{
  "num_hidden_layers": 8,
  "hidden_size": 192,
  "n_experts": 96,
  "experts_per_token": 8,
  "d_expert": 32,
  "d_shared_expert": 64,
  "hidden_act": "geglu",
  "moe_layers": [0, 1, 2, 3, 4, 5, 6, 7],
  "router_score": "sigmoid",
  "normalize_top_k": true,
  "routed_scale": 2.5,
  "balance_loss": 0.000381,
  "balance_bias": true,
  "shared_expert_gate": true,
  "init_std_router": 0.0348,
  "lr_router": 0.000748,
  "num_attention_heads": 6,
  "num_key_value_heads": 6,
  "head_dim": 32,
  "vocab_size": 2048,
  "norm": "rmsnorm",
  "norm_place": "peri",
  "norm_eps": 1e-05,
  "positions": "rope",
  "rope_theta": 10000.0,
  "rope_fraction": 1.0,
  "qk_norm": false,
  "attn_scale": 0.177,
  "tie_word_embeddings": true,
  "parallel_block": false,
  "extras": ["capped logits"],
  "init": "trunc",
  "init_std_qkv": 0.0368,
  "init_std_o": 0.0092,
  "init_std_up": 0.0368,
  "init_std_down": 0.00564,
  "optimizer": "adamw",
  "learning_rate": 0.00207,
  "beta1": 0.95,
  "beta2": 0.99,
  "weight_decay": 0.26,
  "lr_head": 0.00822,
  "max_grad_norm": 1.0,
  "warmup_steps": 285,
  "schedule": "wsd",
  "decay_fraction": 0.834,
  "decay_shape": "pow",
  "final_lr_fraction": 0.1,
  "batch_tokens": 65536,
  "max_seq_len": 512,
  "doc_mask": true,
  "train_tokens": 261400000,
  "max_steps": 3989,
  "dataset": "wikipedia_en"
}
Below are experts of layer 4 (counted from 0) of a mixture-of-experts language model. Rows are named down (a neuron's output weights, with its number) and show model dimensions 0-191. Each number is 128 + 32 x the weight over its row's rms, rounded and kept within 0 to 255. Numbers have three digits each.
Before each expert's rows: "comes before" lists some tokens at least twice as common just after its tokens as in all text. This comes from a sample of Wikipedia text that the model never trained on. Tokens count by the router's weight.

# expert 94
comes before: "5", "0", "7", ".", "8", "4"
down0:129137122122170123142119115144134105111157080176123100123117139127158153150130085101136158207137084101097106146118063168114174183138149175154120130112162144068126156098131138117208142157097178097113132108139097098139127134209093197140132137176153089112118175113171082085120137132140136106135131108106088181073097060121141158136150107179164141088100099123090053125150103155129122149104161151099143111092137124210123183104106143119140082155114177098148084137103120140081119089121122173142148107099092166092186101186082145160094160128153121190163120168114195046121174120104165148

# expert 9
comes before: " the", " a", " his", " f", " an", " m"
down0:067098097125111132132116143112134109139117121152127071162105102157092133108081138132170077140089149125117164161178117140128120110118136155159144182113073079082077204094163106154143138161117075147123108142111111085074113065135163150161145083190114126154155125140161130110112205114112221105157047107107088161084140146081147146106157127100160100075111149125097149135097108079119106126081128125100177117158135108166129140096155175124159114093092087127151174118082128135164110085163123109100092077117111117112189091135096106121120113151045172205172175111111174141107091111154068142

# expert 39
comes before: " the", " a", " f", " M", " S", " l"
down0:123127141154086128126129160166144115047116074111133138197132081125118069129162081155116117136057089115146177148143151152166161101188042124119116125085116122167123149104131157132135127199144192148101194169125119186137098097144150148044133123138140164106136143097128134187179145146158122103130117147136165111133134157165163166116121111117112137115128137102111150100131098238126122182157167078091179178074132089084128114113142118127147159129139160165118116128099152040177093119170075082122161126115061139098141133107081147127151075135151106077091082125157121094127144139110101141

# expert 38
comes before: "0", "9", "1", "2", "8", "7"
down0:109205089111114138182084148090143136142139199223105177071104101135155106163106167164081154162154127113108118073051164122108130161120155151092089166124125136132072091111138204116139120146112115076149156127121142123180107169128153149158141122124163097107094099057132152120146095051109100082176148111103146121150113158127099153168124153132086084124127220120118113165108130138121116102191176160149103151152140071107144155167110147097147175090185145143087121144145141083133181176166161162131121119150104126094134060121184136160133171151151141132080148143133093095109086114147152112

# expert 64
comes before: " ", ";", "ia", " —", "ent", "ation"
down0:073093106138099153169128130161088086112136171137111056184202090174109155127137082205130114142144076105121163115087119165121138130148138169134063143114178113177120086138147140147133134081194151149094187141097136093136125141130093086184120177091144049159121153153108164137147168123171123168181109130153150118147083131148155106046152100119098180156121087134099118079117144160123108182145141148161152168112116128161183124105060136120107042178114142111123135083097135100124123112124168176132114113085146119149170127114148133159102141150086183127164090083115190113137130144129113197

# expert 22
comes before: "\n", "|", "-", "==", ":", "==="
down0:151165200121209091160083116167094195134148097115067193139139148129163129097093101103095091150124069205121159133063125100138126124096160156103151120122176078139171104194079126112092140136108111092119109104106157118157133114169168140123126165130118070113075098123131134133147149127106095094129063109104107158195137128186185112124121068142134164134101137147176094092153091114119146125200129133176141134131121094118135141129129136114112112185169148108103110103139044071124140130156148125121141089118078149103151159136124152138116100147159133164158065086103077148033175136173124151

# expert 16
comes before: "|", "-", "–", "|---|---|---|---", "ial", "ation"
down0:110155105120102143108152118174131081135126120082093097101111124099088112135143124152164193114083116192131131125093097086144115168082114149111160145124068119168168084087089169156137136128115165153156085093125173129110188064121121133145193110125044156149182143146124154159095136093140133154132125164101100096046101155072136140171146159130168121141130140135191121159188146127136088172111165148063110159110161093095137191146170139115147091103132083186115127196172150127090182133090151176159145141106141172145113110113112153133182141122120084110107150190090076161145154114131150215

# expert 19
comes before: "\n", " the", "==", "-", "The", " a"
down0:101124134080114160174159144094122121123165153120143094165129133185156107095074094135123060143160109137149032112129105151153109157123159032079134182129161176111181107157185168089143156094091119144073106153160122123103182167177123167142133120121124114148131116115153118109148138117148026087144115106157093113129062098132163108139118096091181135130132154142098130094188106172131129157100159144091168112130153176128065111132159103109153073153174146098157150113186114085124125157156142159162107113149146095082145089158170130127094187142138136147137137116157148128178054148096210141

# expert 46
comes before: "0", " |", "1", "–", "5", "9"
down0:209140147180082092128107078142099143141124163132181097169091141141141118128119125126149169179161129119105143193125068128111075107120164071100169089111151120118116073083111172112132142182077136128163081215172118165128100085102146161126167223126107145118099138101155108066090139131123144106106140101139078144115135110144086112106117123127134155128020093067152090149080090129092143095142117143089140131123162195117117167095152090113127122137106107109103078167170169122092131065108171126169124155142155128136109103138188100170111108165086095092132106119187122127119133168162158088

# expert 51
comes before: "1", "2", "0", "9", "8", "3"
down0:113120150146144089119161127124151115145131093115101108193149150122091077117150091087129061136151073156160047167140142154093130115107126115136135059060163067140111122079150095067162159073127158145125128131135086133144129093175184118111163075118104084127121061101075100129137141127112124099136124122147149103120126209145138096094143121106124150162144071122133125206116118113109144140179065127112176216152153171158181106196162149117129186142090125131128125118154177104132109138123090068126147123123121061139103116177123139077108076027132137135119178107132106116075125132115140139

# expert 4
comes before: " the", " ", " a", " be", " his", " an"
down0:153102145104134125145141152130112084167130117110115142120121155192187133109084122127097088162126177160121148121120146162094107090124160192166011111117079065115079161134142180172144184139169141207085091157167168147118131148161113139086120136091088109099110137147147122140124172154119117101109185092162141151113143186131090146165122116087149159094165166064079085130163162117136117122127118129162148130210128182101188127164122080106120118112124189124126080100163102097113182103119149123102171127102129146176123120120192074189131145181174097084153113128098151089141107120124134077

# expert 75
comes before: " |", "0", "3", "5", "4", ";"
down0:105171152159146131162083157139197134088082074107140141156100133133162135052105099116093142101159128150164043127092097133115128141139119063099121110120103103115073140130037087124158164129150058084125080145098152149141178104133114135150149104135171116080134184156099148149134111095116092106203136075201106103117192147159123141121155111089115066118084152099129137112172180129222144122130121153126122080109162156098158130118172080082077092112094135132141110091094116163152118124121134143205164097089118118090151109137100135144142142156130149119105166111169204095170138151095133138

# expert 44
comes before: "\n", ",", " The", ".", " In", " ("
down0:109106049132120139138095179188178129124104142096145111176164145172142089117146101126191189109155150143142129133112109082095151121122139110140103171112145167080158098160106119179074172121124160116118169114134119154118108131079106179060120141096175191144131103156122144161168108164170154133168152122146162158132130109097129141095127122073153117127043188153150127129145209159124121133117163108115062138141169088160092127131095116125210171124125114134133156100140147091106055120085163134176147117068083138153154153068172101127120166112120088098120083151120158184158119089202072153

# expert 54
comes before: " of", ",", ".", " in", " and", "s"
down0:097118121129142117137136115073115115139176112109066116154093147152142121108105134153141113101155090081087097106074111103174136103101179083145130104144121136102103134128195142127159038052146135152117145089144144108121172082113129139205092086163118183155074133186165128118142117109175101179144124066156144124124190152095168148095146096147136140178136078118123071037171133131116102118114119139103104104083136065096161102150101128149164159098150094160106157119073123144185097142163146199149157122113130105109124131139076116128118167094189187140125138133168124132123036130082097179